Below are experts of layer 2 (counted from 0) of a mixture-of-experts language model. Rows are named router (the router's row for the expert), gate (a neuron's input weights, with its number), up (a neuron's input weights, with its number), down (a neuron's output weights, with its number) and show model dimensions 0-127. Each number is 500 + 25 x the weight over its row's rms, rounded and kept within 0 to 999. Numbers have three digits each.
Before each expert's rows: a language model's description of what the expert responds to; "comes before" lists some tokens at least twice as common just after its tokens as in all text. This comes from a sample of Wikipedia text that the model never trained on. Tokens count by the router's weight.

# expert 14
Digit groups finishing years or large numbers in tables and lists, such as 2|015, 2|002, 100,|000, 28,|910.
comes before: "–", ")", ".", " | ", " |", ","
router:488499520516517482464515494514544491487459514468508496440526508488476502516517485491540498507510513520476458518524495515502513541509492508490551525493497501482511517472457487497560528474457495516512494491484479494508508525503506475551485546503455509547484478461462498486446483435532510504497510494508487499438496482536508459515510440476491493511505543488515455470517474524497502491519
gate0:464493518479502475538531546543493523483500513506526509553494499480527516473501513492481514535512498509493507523512499525477543506494524452484485450505492504559532464484468489474473486484552460474541489489524528510486493480502529503478528487496427445476496514491470497510524515509499517471506481533492475525480510476489489513492481480495548559505488460523498525482446491505531482488474
up0:486503516504534544484474489487492477524496533511507515496504470503504540514522493516511489474527501460531541471500501467532459452496507524508509565512487487486422521514522512517548529515506501488491542509513473451482502523504442514498509511498531527526517513475512467459466483531548494515496536506517519453529476512522528457487523516477471482525488505489527482535529494488465490503529
down0:529494515517501547459456479440482481532510541545495512514514464511475490517476501545497508468524494499519517507501519466565476480465502534520523502520510514504440527520537500519501477487531489467483550529523485470501474516520454521492534470549531523517521504510508464451514489525502491527511498475500502479559518495506516506472510519491516478504461520465518469491501478486488473510494
gate1:469523511490479488511461542467507490496463501490499523495468512510489486476529537535511480486512512530534504478554440453515534538494516503474514504510529481507503467508445465441467514488509481486510504478522485480491555482486542498529508464474478488514495500495533494404499488522526522512493516537515488482470498475500462482490491469476491471517492495487498463493501481500491481453479
up1:468527513508497538500457520471535530503472510509482544481452476510533505473535519499492493485517482520503534465523453445486546492515518499498515528511494492485560530476475470438484505502491527466508524462519485478501518496499505518505551459523502490521475496493524505444475518494520513534503489518492495466481531470499474499493506496496505485526472486475498505475550495529482502451433
down1:494476527511472489492505511459454486476519488489520468513491546463478481478528509466490502536496484525501485552502473445501548528513508504489465519517494508510502539502536512490537505522474553502469511501568489513510509475467454502452492467488537554466465493467495503485528531497517475528512512477509541467515494488484502460486522501516480479539543495493479500481502504522482529466469
gate2:494527507465522455500491548433463549515509472520536466480497522485496463541497495513481474507491488512506509510504492479500538474505515519491503502501528504469477526492479474473489506503460472509468452435478482483503525499453496521482456541498500496489515552509503490464481490452512473505492525528466482514478501507488468512504509477511473514492504492458528479532511524481461533487429
up2:473565526456531433499515530454509510466498486510516466496511531495474463543493491483492450516491471488515509474501473480523515493503523519507526499477522522483472505468480485482487481533466445521499479440487456480480527506478480512518429531501470520514505519498550485476481540484505476501488530519499477499496525525486487507503514486532483499482520480486543482522502520486476527472467
down2:477471517534497540506506498542513479486507493505488494502542495504519499473507462508537522519508487515501473567487484550546481509540470489521532480509491497471523497518503490506476499491492520507542513566478466467499454476516481495532549516496477509491469461478477509442481505495454500492513493536490495504546515488478503474454477490496490548485503488520479469458503494569528482491480
gate3:512466489471481509494535525498516494514502541531496512491508532521486473558468523527488536496530492544493540468511484510485479519494549484511502488498513492523482490528497525447577535481502471499481502475540491486476502517504531482455470456510481497475523477498538441505502485509526505485488477494482481509459479526503451496485501479555479525516465494511486485456486442496494486514534
up3:554480465496492527477544525521504528501502516529510521492518547501468491565446519533507508492502490495469509479488460494489495537514546533497527499495526496508503503505500511468581509488499467460468502498505496492492474519487531456485464484500491488486503474483548451509509480497517490474484483515470508547488480494511473488490495478550500535498472497505509454439531488517518484498547
down3:498529512521534509519495515471515464490490469477464466517535528495479484503512523525479506478551518456497484523513510524480483519553478502522498532532454473503488508490498511506444497507544506452480521499462543496503476477509534530535468517459488517509543502553493496533522508457526525461506515503525559470524495473522479482517488488492521516506521523460491494504511536506463496497449

# expert 28
Nouns for places and groups after the, such as town, village, constituency, district, station, family.
comes before: " of", ".", " of the", ":", " and", ","
router:518584482504497485517505492476501501530531485488502450468514521477505491484516566487494498523507508461495489528529495485509507512484494463511484501493509555484493508460513463478490502511493525486527501496500520512481532529496524503533528531505512451503458494473497498466495524515548510451468551519501514520452483477483484495518469494461479478492480561520519518457514484550533521464480
gate0:495553493544497507511507467501521500506530503483520485458473532530519469421472540528489536497504486487479491477503542509484521479542525503532500500480470512519488478470521490502515538474491511495487479474468518492516492534449524505475519476510505486483441489512484486483480507490539535477454505504498527499450476495479467483582496526471459509530493504501513513473507494521514518499457
up0:502533506487485529481473464478512501518483491487488462454494499478496482474489539510490513487529515531484540504551536501495522490510531519511473524493534517526510481508531449491486526507452491501549501507492504520525517530514498506490498465521503511502452485499487511505480499508512546500475487447524483517435486494422451487530499531495432464496496547486522517509497492515461518515458
down0:461473498522467524505462484467466489511529510549474492507555493489519526468510502545463540539568533520510508524493533488502511449501476544490483514466512500493497442472506519494501454455464448479536490505476503509520548516517489513508514475454497512524520493482496486489491482496501473505467479483488522488538521477498516444504475504497498512503488506489500491450517500520488543502483
gate1:537528491486474517507521473510506542502515521455548487445506489504541522522517498494514435505464487489515504467523498514522510491522466499490485428514517515505505473484526466538490472485504478437503480516549525505468480487502494490534522492512514489527491518467483523467509479480511498479453511510524504463444530486496466498520494469448480524528525485470497492519488521527451497474501
up1:511539557504530489530487529488502526482541488504496506494478488484480517479510520464500490488464531481495501521534490466551528505485432526528509492512500534500519445486494448542485519471500515484490475491533508500484492506492525499495503518544511525546506528503521454491541500458482491495525454472442507511461487485531471538495477507471490480545518511512501504534478483461513462518526
down1:535483526517494542434501543536466531513490515477512519489513484521528485486503495486526541483478468542514495504451483486467489515525492511484486512466526534539517493473539515527510500499554489542521462484509503461484514472533508467505490467517503492457536522499487499493440481484476522486485487539517487524512416451493524506483469497502473490509519487504510519522505489478528528514509
gate2:517479506496526484454435506511517480497547479501504488467520472532550510486514537470500510494470463529466513464499498500512496513502527484450450512530467522475508485488509499504495502501483510519522524507517520491526505516504460556514523500471456490459506519493512502525459504487455509512520495513520492478486503480484510499535483506496509496501466521531554424535516453562525495525475
up2:527542487488529456441468505496516469478521484529518487452501497514549479513520505497509501489500454542471465486507506440526519524486520500488489525503491534521480485441555504480510517507477504482528515494520517492534480512503479506496509526480514510503521502498512476513471476464502476519481530520521475509503521482462501454551493454465494484525500473509505447521501435516541481535489
down2:540500450493495519486498483508463509515461536543502483490477498551535520475516478497486454516480536545506496525488446506512522480509532503497500538483501495524490527529496512480509449487547495527498486490535522493482486441446477499509509505512504509487518497468494515489514478502475525534485521497486484460539505497512448555506531487502557530500518513538517495529466505509460483456469
gate3:488529504473501515521486498447478494551508496558514460508501448483492491543500507504503516499498519474489502468545511519503516514491478536508506489514507531491491506483513532502510531497506523512502496477457482519460535529501499514506520435466496480567491547537464526458497526480494527538523524498502512460504493505492451510497448491460515471455488548492501482523450466515504517512498
up3:522512495498476456514505530498500498507491485448517510458497502457499518489519503467462477524498540485516542500499478484484500499469507555526492510464542523553451515471522514484507524495532503466518516497480512436519528519519508511510502495531503480490524494485499487454502525481453537512524450498510528451485415498518509498531489498484478472517473480460503487478545502502518475481522
down3:535470533520482500540508502509517545522509493487488498444528509478500465534516510455467510491497519468509533496479494503489485520481521492513501467529502549524496530528474464509494541513532467522509512487462496460469476494531550470558501483505443478548486504540496512496488496507500536524518510474515492495531493486492496490528514488519484476482490503498529508475576464513533504545455

# expert 20
Pipe, comma, semicolon and colon separators between numbers in sports stat tables and score lists, such as " | ", "; ", ") | ".
comes before: "1", "2", "0", "3", "4", "5"
router:479527517455512486498504460496446487483441527527482453509496506494511493477522514470485465511510476483458499496488488534497472498484497515503559520493523522491455462481501509482505479510477498515483524484542483498491490509476527462531510539501480494526490448504492488495483542523517501492472509508516482557512510463431510554494486474496499512516471479508527512515574489518479546514536
gate0:489535492481490490455475487497474507509512503446525567521533534505504464504478487520483473475489520491495516526506492504464497526521491505491490471511500517520467492519489505519502501493512495512515447534549494490528536412533493521476516518541554528521477517495536468473521515530521486481534495518547474453490518488483508538504510502507531483470510498525428484507506536518512495508483
up0:503473457504499502464471492494477500514489460449519532515498538465482503476491503524484452466487521468519524506530489493496532495515493488479485503482511519446512520505468483533476434529499458459517481514563469511543524472541512523479519489526548473521429506476479505478507493507460472510493486512474517467498491483522517494507497536477529505467477499543484463494494513515514519518486
down0:487528495493461507539438489517496491494472526487446532517518468499455507509526524516530496478479491488562525481481454469505500483515510515529507487517489498516514490444500497508495462501501469504500574543542503517504481477521551492510470557506476529522484498463519484515524496483580493499522457483464507496494490474499488463464494487511474487502485526483506526508489503471491483498482
gate1:520480481504533520482518487485518474475540535514509498473488494482529453457490516534534526525542501489482517485467506528539503490510506501538459532525506548466521468507542480463465511487498533465451501549502545481512489504512523496488498482520466502485532474472518551467510492436504480457500511490460487490487495527476552521478486505510482443464482498506503507506511480488472502503490
up1:462511530503513477469535505481508497514489521474445494467477484483525493508463502489500532480543501532518471488497520519502538490510512472505458499504518533464519474493501494414506471519493486465497501503541506488500466494517520462490529487463453513528515545498456510498447489532519479493525453486511459524476529475508538505494486485486477534486475490519474540485490490484551504512548
down1:532529508464486483497503500557497493501501509490492466499520511488532480463543468491515530527493488522502483531510510555541480474491466523537453493503533487541509506510488450506482501475541477495488499462438558493500453500464546478502464519481499468501474516521504528493517556455531499487479510529505499495492484473524527502522529460521539489510514522460478504514480488481513489510469
gate2:502465552465506499507493502473502482466502502542475482511539505462558541495526517513548485511579475516489512486486539493517495497506517503494507491508494528521533509539524501500526494490491544552526485526494535531463500473471506498500507491444495511529489486534495510484491482524483530515545501486495506500556547517476530473527510463474460513520518504501504511532522447480474478496478
up2:523528478538497508490519497530520478512514485449521533510462526510473478491492493480493483484442521501501533528497514513497506520477503499499519518514466467503463499485450489485469509517486482473498546463537450451505508513503533536505494493562482502458525510449496502447520513473517460490440521509500502532440460458503501525512502529514524494497509481514503487466495551493516515512510
down2:505505506479477527504515522498521507482526431494475528471519485506549532484496542501507480518471492556497509496527513435459488536459477497527482519504496525520496502517513496518541546494501497498532486475508462487532477506547437529522458485480496486485495493522486508528523502513539546519475487528477501502484478481532495503503494480495529508445528505507474500521522542519520549515547
gate3:465495492482554435514485492503471490515490528488524475512508480465517513449511481468502505523485500489504515493526505480478479498517491509478519458496513484495476508485517502457475526522494534507501496484502509524497513451486449520515470497459529481458492518564523528513483529545491508519519501479545507506506465471497546497495471520517445516509491510533486468443545526492556525479535
up3:487487516501485470509457500481466498513485525512528482525497457492510505496506470491518470489492507462477520493531484493477493476491469543469473468530515465493488510527489488462464531532481487500496491484501463535509509489458464495496446515470528502469472528570547515502462526561490536503515510493529500480526497498493516522493513501509490527535491536522482508423538488483555512479526
down3:490508487466450520513494475499521527475463511485482497526516494490505460504479504501485448477529484515537513491450512523541513521508509559505489538484481504407541467501518491520504507495465439495491524492531515484559496494540513477479517504481501525508484500532493470498520475491522524509462496499481509508536528504499500521477478523453492490523450524505531464491498471525513513512456

# expert 15
Number tokens, mostly one or two digits, in tables, scores, dates, percentages, and model names, such as 17–3, 27.36%, EG10.
comes before: " | ", ".", ", ", " |", "–", ","
router:542496471498494480508485534490458491553521478492499518503471496530501458461476489522492474501449518515547475503486495506448456559531467505505507479485493445496512496492540529532496503514474493472470478487501546490492499481480540482471478508458510469523527558516514489527512480483534484537542459471496467496495486530473488482480501518536482497485513510487498513536499486471469479506457
gate0:485561527472451486552517543497476496526531515533478523536469492546456499541518538475487476527466512513510501527500489520510506498498531515515477459477498478476507481519486538484450519512486491464498483460494475458547495529527511469499513505475539499501492523501492454471498567511504513493494510472513534488469520493500531547506526518482512455525517503521488512496463478503516493508475
up0:525480510514521497500520482504461513495472530474543489483521474484551516518459509511522517483551463524487475510496502501487543518538480502483496522521463532521483500487500477516519482488499495527495512506505529545467475501488504536523514485507457539496544484529536564516444492495476469499523506556503466483558454507503479459502505507524455486507543482508545497516515500493481533528511
down0:543509460506498541498482449519499500501490447509481494498510537486484530494510507540463493487512473465449529494538478498529486535504489475491510525478487498526483502480520494504492435461491474516539511537539501501500488446493493514517517532532500447498525460520510530490516466509511510448481470540539496492542524510490492470504507505468534506487447489504508468476487467511453507496529
gate1:508440466552550529479514496486511481488490515509494531499454476539513501507472512513484530523444498488513487479497517479515491503524481497487534537510502460528514532518487503501507484498455526478476520476474505485485547498511545474576473489534520505491525530516489507518471487465502515537509493487525536502511532494485581488530498510490543503557491498494507529517532483500506524520486
up1:505419467531550513499502523494503512507494487530494537463466474494493511531481511525496525490450492495524513480509521507525480516542465516499540524491487480530477523539486490497502456505459524496483494489483509499474519491487514466526513464517490485501538501513448498479457470479527486539530484498556532500495537502457583488527474498513532531546489501493502515500514486482497510524497
down1:532546504456498476486477493507485491522489521502515455482533536492494526482520498458518468465557497504499500545519510506508478505493535511518439441478514538513474499463513491515471513495530471513493461499545475534536484484479461511454513519489478505505499487488548516497542528511484510473494513503509459502478476471510430509498502517513482491471489513517495473545443529512485505477502
gate2:495514457484541497503451501482506505468508530453446511508476463485524480514473469479479497519473525533523538518527546484477474460542502488527459495463477471507501520516573491502459497520507497477494502510482498514510509505528477514512498468475499511458539522488478530517519498535487502488497476493515493522512467516460481463549525565470451519502500506498495523507494512479510463493538
up2:503495550496454506530535520513490522512472489537561502506523526497492523489522521525518539507543464480486513464489464507546547500476538516463529486529488530457475461490438501486506505507523498521510477492545486487513488508472485493477504515527512511508458484510538479505504523530431500491484519518499526493503504479556518536458518490510551484479491487506506467501462490485504531507487
down2:455508461491535528509512486501514525463518539480494475506503491464526484518471494461494496519502500509495556513524516481507502465523515497525470543478518485547494514482512463542477467492527493474506507511460468521511509519549468506543507482468501491487534518504466513515527496526449543468472499529503507496497503505468490491571498537440495479472518519535492523469523507518529498483550
gate3:468482495477490541513534506516478513496480492491447530487501494526503501511498504483512451509487492492515512495540476513492504590507495480528497496533510448546526522505535527522521509488495536465463464510497519506512499482487541520482457486526493483534475560502515481530473493481521481515512450489511488440472533552462488523513515506513456499501501481510511495476537528468521472475507
up3:535502497526503445503482477478491488463493533506509501489482511483505505508481517511496513516464540501511494490474525479517504398510520523512526469515462511444465512489473480492509519513476498494511548508495505477476497557480462494564498519488525522474509479489503517494552545518472498493490520494502554558498466456496518463498505473479477493537518525479512458486480509510517504511513
down3:482511483480492550502500506498524510516524457508472507482483504513472491514501508508505476495527481463498479504513492508496488552490466473496462523508529491554551510492499510508517482483511504518471447504506510511496481469486553489427521473531472481532479561502493504511437464471542509499498465505540444451487506529503449527473502503511504503477481492503454533485516475490508489488463

# expert 29
Month names before day numbers or years, such as "June 17–19", "on December 27", "4 October 1988", plus degree signs.
comes before: "2", "1", "–", "3", "6", "19"
router:527494509474518505503493523530490502499508474535488515491545521506529509464503510477520462519560477463480482498553452528487528532519530490490516517468548526541444440492484475508516500520486471515497515468526488526478497540528538516547495564501500489506452490511503503463487478469505508441451538529511489517471491483495508510506492501500522499502474483495490502475530488521525519492473
gate0:493475502487518492503524515452516498495448491509512538468508502522517490518511505504488514445523468496532517502537474508454517467485465486498524496496525523512497507487502420506509473474500466524445470500514455507483541501519526530487543500522463457490468524515484540506500466516510553572524469530517536496517523538507492507507504492514457498498498450509507520497485489468513483491521
up0:502521490513484496511486514530487487496533533455510481528489469503482453503451493539520504538454540487462501500464516513510473535497558488485493460515504484528536486485462537468462502494501527432525532507477473546518463507513461464511501466461534527507520450491491496484515524493513488470494530524473468505477510505486504510479490532481538503503495560494467480482499518499510495526499
down0:524516501491501507493504478484520547451503496485499487525464503475492549511512499561521512521514498462491541524495498484505495529482524497519519476502507476545472473502519533514525495509513515437494552512520479500481459469543510531483506511469499521533454512525513516493467500517520457490506499533507534498428510472446515459499498504502456450489513501501535544479505464500532494525486
gate1:517551523499514548478502502460516505470531487542515476541484533441471489492485509474482517509493501488463478473501499516493489518487520495447487474510463525497536512463463485501490524528456486508512462484532476458482517529512502490565528488501506475497518477491540504494541494473486531516477522493500507479554542490526502514491504484547489494518541550517467473480480479484539469516492
up1:440448480512486490536495496520486510519470499470506537491493469533540534511507507522516498468472472513546516548511477483512503494497524483509514550484533470466467494542521504491501474454529509521472496516477530524498469444496509522446493492539490539547525551505483496506463502548490492461530502518530531503481485482481505491512461495489479506452495457507498509491521509496465491505513
down1:465489477507452499479502526494521482506477496517469512484434511516483461483477503478498557493494483514511490507533511500536526508481481515518510496502475515497499479481504533477536478490542557492547524495513500555545487461511517572508475526544513507496485530500466488498505521491496535498526453503498499525469495483520517472507469455484536503500451556500529506532514497493544502470508
gate2:491524528485502517521453486483499540503539522451507534521515497494503503505501521498528505481548497480503465513488513492516508560512552508484491526464484480482547526492509471482503502527526513501519508564508521491494486530477461513523497489517445505512458502491478512445503512457495480502516541493473501544498514503560530528509498488501469442489480480531460556511497486480458500477490
up2:504517531509512502515509493509518518495512524486465500511491543508499519475448496486545490481514513482522453471495503475529513530480561509521510469524530494487467489506491474521548509476477477472508504569504526558516534485476521468459533518527515530526507518544536487485482483527489431501486459488489509513522499464484488511490521464520504516487489489524512540507515485434479515499537
down2:476500537484477516517483496527566508509494467532507517478535499522523471484432497501496500528518462480518490449497533508473495545474479461492510475491560540544544534491519466514508498525519498472515529487472496490468473509476508506498487506495533502494447539490533533487499465488495480493485520511485548490502531482482491531477466483538518544476492496469495509529488507466494516477455
gate3:504512508469450535506508512497491517480460508466524514520506480521530529547487479495517477525530498482494504505497523490450504532505473502507571474446493539496485513514490506506510501535506475479509451525501541516489496521462530488570519527523536528483502513536529517498549506496492507468467498468499514485478526488466489493579505476463517499502480489473512477505530487469524538526490
up3:485485460497520450539492484512514469520534509549500523476525519523538464481498494485463503483487482444518524489535490535489492478487489500483489516476492488502527507459478512475435534424514467502448490484499486469493502481498490475463513522474488501514488511499485507507463492495520466509489516478537504483484450539497480538493464488498514517472485496493500445447466533523471492472486
down3:523483490489505489514536467489478528465487540462504490485498482513527494522530482474470478484499507504488523477491482466491472525540507518532539523464510543480505467483483547572481508514498477491522527549507534482484499491504503477487488529524511490525462493583531522537515489489486520495488523482524492499546498531542524499518505504560517500494467515512467464488547465498496505510538

# expert 12
Everyday nouns after the or his, naming products, works, or activities, such as work, album, design, development, release, building.
comes before: ".", " and", " of", " to", " in", " of the"
router:475504526467520455511527488490501499495534495554456461430516526473478527513523495467487466499513459520492480497517477482460491483513532476481500516489549500538489522450478515491507463514512489486497492500509531505519483506508517531505508545517551489517492501494486464496462546484533523527475519520531508514442473510497496480499485483458515546479467480536480513491513477537553522511499
gate0:515531526503537489482475451483528464475493478509492478476482493463514479474514512520509472504440537507463495492545480506499490495463484457455493509519512494482537493493480499509488508518521494497542537488530502442500576470499500518492562471551547468515501520474506499497483523506539522525511485489492511462448523472528485499518497457487513510534527499533514497541488516506510511490501
up0:503539506503549501469469462478559531508475481509512506505493469466495497484529494502511485507496476486468526482509495513498497501465469489492485491525498494467536432493442481527496473523494494520497500520520568453496554472513534529486526521523513522507465494471520495496508510490499505527493492456496504506454519449542503480506523453494507487501542493553514477484465542478511511495461
down0:514470486508493482479483509451510462470451571462493524507506494496532519466475486505496504492523529502504448511493492514555524517511469517484475539530488484482484513527486479558503499444492516476468478506498483501524510499504525544495468513527489541463506499472453508497462521484481520518491494546476488564506506466519488545530501524508505519501496476497504532526479514535510492461464
gate1:476517504430545490470499484516523565463528485521550464495499478462474469506509488516555560500494492510496527526487486454505504493447507519486513535495500502519460495503509537473510509485475555458502511502513502467514466468507513496486488508520481501469457480508483533510529520468486470530446466525467493497500484486501511491502466524512490499482460476504499531479533481520512519488525
up1:474486512534463486521514511515497462528478462477500454509532470525531521537488509531480472464556464476536481506497493513525472478551508541481484470483527490494538496511481501473514540548522478523510493511462485497487468556507502523542496505447515491508504504501497515496517467523549494458510515502518516488511491547462512542492482528465509493475501535479468539504467522496487512523519
down1:527498510502472484474512465502502498517481504500493477489568497518485490506472513465544515512488460480498485471481523509534477505496524459542517481475501497505521458505498522486531521526456504492534481446441503540492479497522480513551534544487504489480497480505472510501478528514501514518510517491480504489452464491477540489484509527497438490505470555445481527503489490491529444523468
gate2:464520508462556464537532495509470520479560492487479508474490489472487511489498500522474451510501534494542486550462488510478525549525490485503478441461465459482503504482493557523500502473450517544508520505509521499501527524474556509454485494498498527472491478492512485506476463478528502516452506501540472487507498504490489505493490531515456493519502485484524503499521484521479517538509
up2:540493508528458524464470505495514474528433505532504464533506470533506508503487508489517527503496496500455500458533518472515464473471507506512506532556529549488483503483513441461502483525558498442507490487489499474490476497518477479575518515514475486531508491482489507496523543512463488490517511508464514497476478486487513502501517466476543530510494522501493485527470510483511481456498
down2:472500535440517441525532484488471520509503501480484515507488514501517508483508478509477439518500511493494503535502502493484496523477490473494457446480469465500542513508507546544524520494479515536504503480528518529508507520508542482450487522515486528510505466522499480490509447493534517532497486504508440503469530518467487486533485558529480505481521460474486505489538515513487507561522
gate3:503490523447470479514481531479489485542538521513515485505519510492485505519513512486481541452541494513446496480512482534497507479526515457512504468489508484533540544504563480506493462490469497516496503468499482484463495501564509513502513520514551507504520483511480512482492499477519501485517461527488481516535504505489509554459512582466479543475505532478479532487473477511504499509481
up3:484519535502488490485500519463447470484458526471499479508526527498499517499513507490512490572474513506520514497473485471499544534444489484508492504517487461487494482503476488535455488501494526499538518462557514474512523514486516513513504459456513463501542520483557437519498489495488510527471467483445551489481546489501453481510502516503510479525515508498511494505464494489494518461500
down3:495504510491486501494473515463528504546463489462466507503432453511534444487527473495539495471475482523519512516490520540537497492510455514454515489533518518519523500507461506510484504492480546520532484517449443495460461499474445486514522473463485542495486471504476513512498487513513481537496490498495523472487492534526519510510496477488501508466478463507492543500523491504458491522524

# expert 7
Closing == or === of section headings, table cell separators |, and sentence-final periods before line breaks.
comes before: "\n", "\n\n", " The", " He", " In", " In "
router:517492497503537542488516456525508477528506530515478486508495527476522488481475462513496505481476486494511465518478465504484526475520469474490534508491509499495498520465503512467519505487484481530536533471480506523487497580476521458510520476512530458457438462497485458504535483490485490454504481493489545517508463467528537485495495514525526500548502485502530457484477464472462515525524
gate0:448457540472525523541528510495493484530460488512465470499476521514490507515475495498498491519524561504487534483466485516503502520511542499542535486514489499484495535490492451481511471468479468504480496457532474520488471548520481516519522473500478471498527469531468474473543506503465521492484516500507500494550479447548529513508489539490498514491537457523465477506524497471484493466490
up0:503516480500516470471491485502482546538537521498545547551462467537505516493571510491515515501473484468461465541522492492486513524515481496502470522477479496534502466506515502491525502516524512495471537585488507491483518475494494485493506476509496478518526529498524526486503518545515491487511503477506492505494503541441424499502480481512511465475510530474533491491483479525503508540480
down0:485465542468515540512500500522471526503479508514485483528507500533494485545476525475489479502578532497477515526484517522513509545534552509492512517504522482488482513480478487495511480431502501515486477465509523512539503477511491488514512444503506435502522500508446511487540526482529537463481523503532510494533491456498506516496464514499467488492495488531479482495544497525471508445482
gate1:499496484532493521471525513506518504480521477465453500525476480488528480492468491509481470509498549498511505529513470495519460485516518492507453510515529506518500494443542564518497484451520514499462511491424526471530475553466515506570481495475494519493504477518497494489510501484489511492503489529468490468516484452463489468483484514468493494514502526476518478516490471451479515473458
up1:502527494504476471510505470478489494520492524515521509467524513501473520505566505518530538484496480481487489467498517484495525485471479480490547492479468503487482507543485421482494520560462457500518490526554483500485514488500484503456541491508531513525510500472498496500493499512511508502469536473541533522491495561532487536522502477514515488494473474543495535515511536556509501539538
down1:475487521503530474507499565521520498509502493475514497501483501523493476482434506482499471544505532516489503575498525509493513523514514495474440529478556536473502497468518526520459469490521533480489486458476488489488503479559478500490486557512484471496477505481509468489494481470546495518488478546458456514509531501495484499536508512484479516483510482470493490486540523508513529462499
gate2:502516516474523502500500526471508504477488499524503514477501455490497494484504453485498515485475500499509475521493512503510520497470543509513517486528509494459526518499488481444491532519470505525559507488494522456522501521472467453550484488477447470441476463469513530481494451457484516509486543518495498509495480516489515481498521513502453515499541510471515497449513579451511493481495
up2:490533509434531474513532512528533523465503507512482506512536493503513503487482481487496504476465537523510500542508522491487514522530564516509557526531489489491513489474509475441506523473484530489510530517490532498538482482481455482502501494537459447456535460477491503496446476485490494488506508504514490466503479496519494476507513519509492512491558516467519500526480576506504479498518
down2:478481506543466480481436482505445500546491510496527495459485523486510514496503522526506515524501472454500490464529509496486469465501482463502480528457503509471451535493555515526504481517465510505448493512509491482491495475477510537498499506477522535598494544529499487489548540519485500498497506491492516520503502509509495557484501500517489514532454495503493521495527476509509507483526
gate3:503487470512516523497479483534514522502528503494505481472476530504467491421499470470481477520492529501487483518514499500433485503495482497444464467459509498510518511493528561508520510485476548464487504517490486474492508452519494533550498446501536546453469534531480515492537516489477501470522491483491510480524517490481484496496519545504511476511517494475511496496500491434496469523479
up3:505496528487457473499522497482473480504475491514496518518533488500532502578506533524504520473497488503530536471508508506552488479500522499542522523548492508488494487505449453484456499503506453537503489472498515531517496524477508468442486557523480462541524464468520486508457491505522485521469495514527492526444487499524522507509487451495478510488490502519500524506490493561513519484503
down3:496503499472479478486517485492480497481508467497498481486490485541494511482491512463447416538520529473475540540527546508478503550512515464463466484527535489500498471461497514487481481511507520514499493500463503515492528475538477544517516509481537516508517530504459563515479518501517511489495497538524503454499528517499483489548517487472490458489510521478538515516535530530539499503483

# expert 8
Line-break tokens ending bulleted list items, infobox fields or table rows, before the next "- " or "| " line.
comes before: "| ", "-", "|", "The", "- ", "==="
router:494475440511503511503537502534512512511500504499506525476524505529476517489549555488506529482488478476479508478529495477533500498435491514539485554528507547498490547507475499501506483530498482475466518527484468492514482494502517546505487496502495534565475521508528506463459480474486565504491473508487457504517498516484519509533434495443512514525508493499464515496510530520514503506492
gate0:472505503476485518482479523518471493494480507459531455460534511484477473473508492472512492509492475481483496498470493500523519472464484516480460491508442519501512538488514470504483510519490466459559481510532510501547490490484573515542506510506489542499486459469494437501474509522451510508475516503467510469520486523548508528467465503454453500512497511505505496512453518490502517477511
up0:469468485486499460511472482496483540501509519526529546548467472537525509528540489501471523521492521512495555518505517482471495505545495473496498510491486491507501472555505489461523480457524481514496488482491421529468500524539520544484488499537520479497474508520480548512527514516489522515521529528498482504480453497492515511484552479540492486498517538525474476465479524499514466485509
down0:531537491534519501513521538491543520509510529517475495470514522468542518471464482537511458503468506474490473553510517504534520559460446484544501497461548511494494505475496490496525489473485474483475493493489552470514477503452487491510506559493483525528511504477491454502475505518537486481489445494501543513483532492483470492507494518498533506504513500456501495485501483484462516520531
gate1:477482449567424478474489488511467497485524522488536506497516489514517509518517518509510513487483464490482482492536506494545488533471500495480457493496474457520511510492490471500534521535496468445474484481517464549498495517454509506540498507528463490507527504503559460457481489510481487495499506482492489506530489515533465520487454472481485523480478537529483473510475469491501539501477
up1:498511479519519474503554487486517483436515480510492483497568493463520541536487496515506518499435502500515520458492498519481502485455529480471536498483507490513509517586469473521493506483466499504498508505535502489504483467503510470501489524502519514465492499502524481504512493460530479456523538532520524489522514545520507493514465480532485517492447505473479568473497482492511512484522
down1:504528527444518521510524486489506495518544528513469495476479530550471490483480505471505494469563474499505458472547484501514489501541497535523480521495519538454473506487500482494466480510500525522518467519480496458520509522509483529481512506463468534510525502492488519506471503539459494509471493481470459525477497465471520511491522550480492460468525507478535449542506522497475504484463
gate2:467485537487478533516547508498482503497469537549501504437485500554495469505464522518516535516485480547482498488498531510484493501488490487536479513515473545533479511472468474445531509514518539504479518498493493500538539528465540525458505505496493507497542478490530524506518525518506525529456510470490511502507456509473488525512518478515485479544498506527522488466468492532507529548523
up2:533507478492517516470470471505506496469507497471531495534488498474496539534498499493470490482478550479536536511522503507499493514512535507495498486523527457512503500467523531561526447468510505533521493498521478491477502445535516508491527492510506470505494532527467487488473501525484518487563476543481481486478488475529504477462515497481543492426529519517479511531524536472451480474504
down2:499499530474492476499495528486499513516537534517505504480467533501526463521475544484515494569518463499478487460512523505472513486508452522545471499495449508510499474475491486496490486539507546490455517536560485507475536478499522507469506478510482505513543495542501522495503549505521539512482578537479514501514491479486477506494505511531538474472488508488488519479519537535518475505490
gate3:491533536470524491493456523495531531514503471506471491452511502505510506497516472526479510504438540472499516493484525505488504532517471486457508455498442499458468479459530510492495466439520539532505469490495465496471496515502477468518557481484510523503517492533511487518467509502489474516533541488491530503459497520508469490516522457493487473505500475483518520470523503466500470544539
up3:497548517479478450476495484480534495497488465502487514482513464501517515503492471494488492539469522437519493521488461534514492474485513451533502515514461469463504465455562465447525501485475494549522479476548507501496441501527504473517501521511515481468508499532482472490466498481493490514518517496508488558483492485512473524485498527505471513497536527519511504483518499459515474539476
down3:482557547479491486499457513517494492521479519491487520506482505464519509521484449526503525452530546504497505494461487474497516472544525512440507470490472473519484447475505530455512478479492520507508485498487501497475506512503499496486521487522501499488532517519487515527489508533491444510548550463504536519464512454520477459506564475506467491488509497471537484531501523513498463511505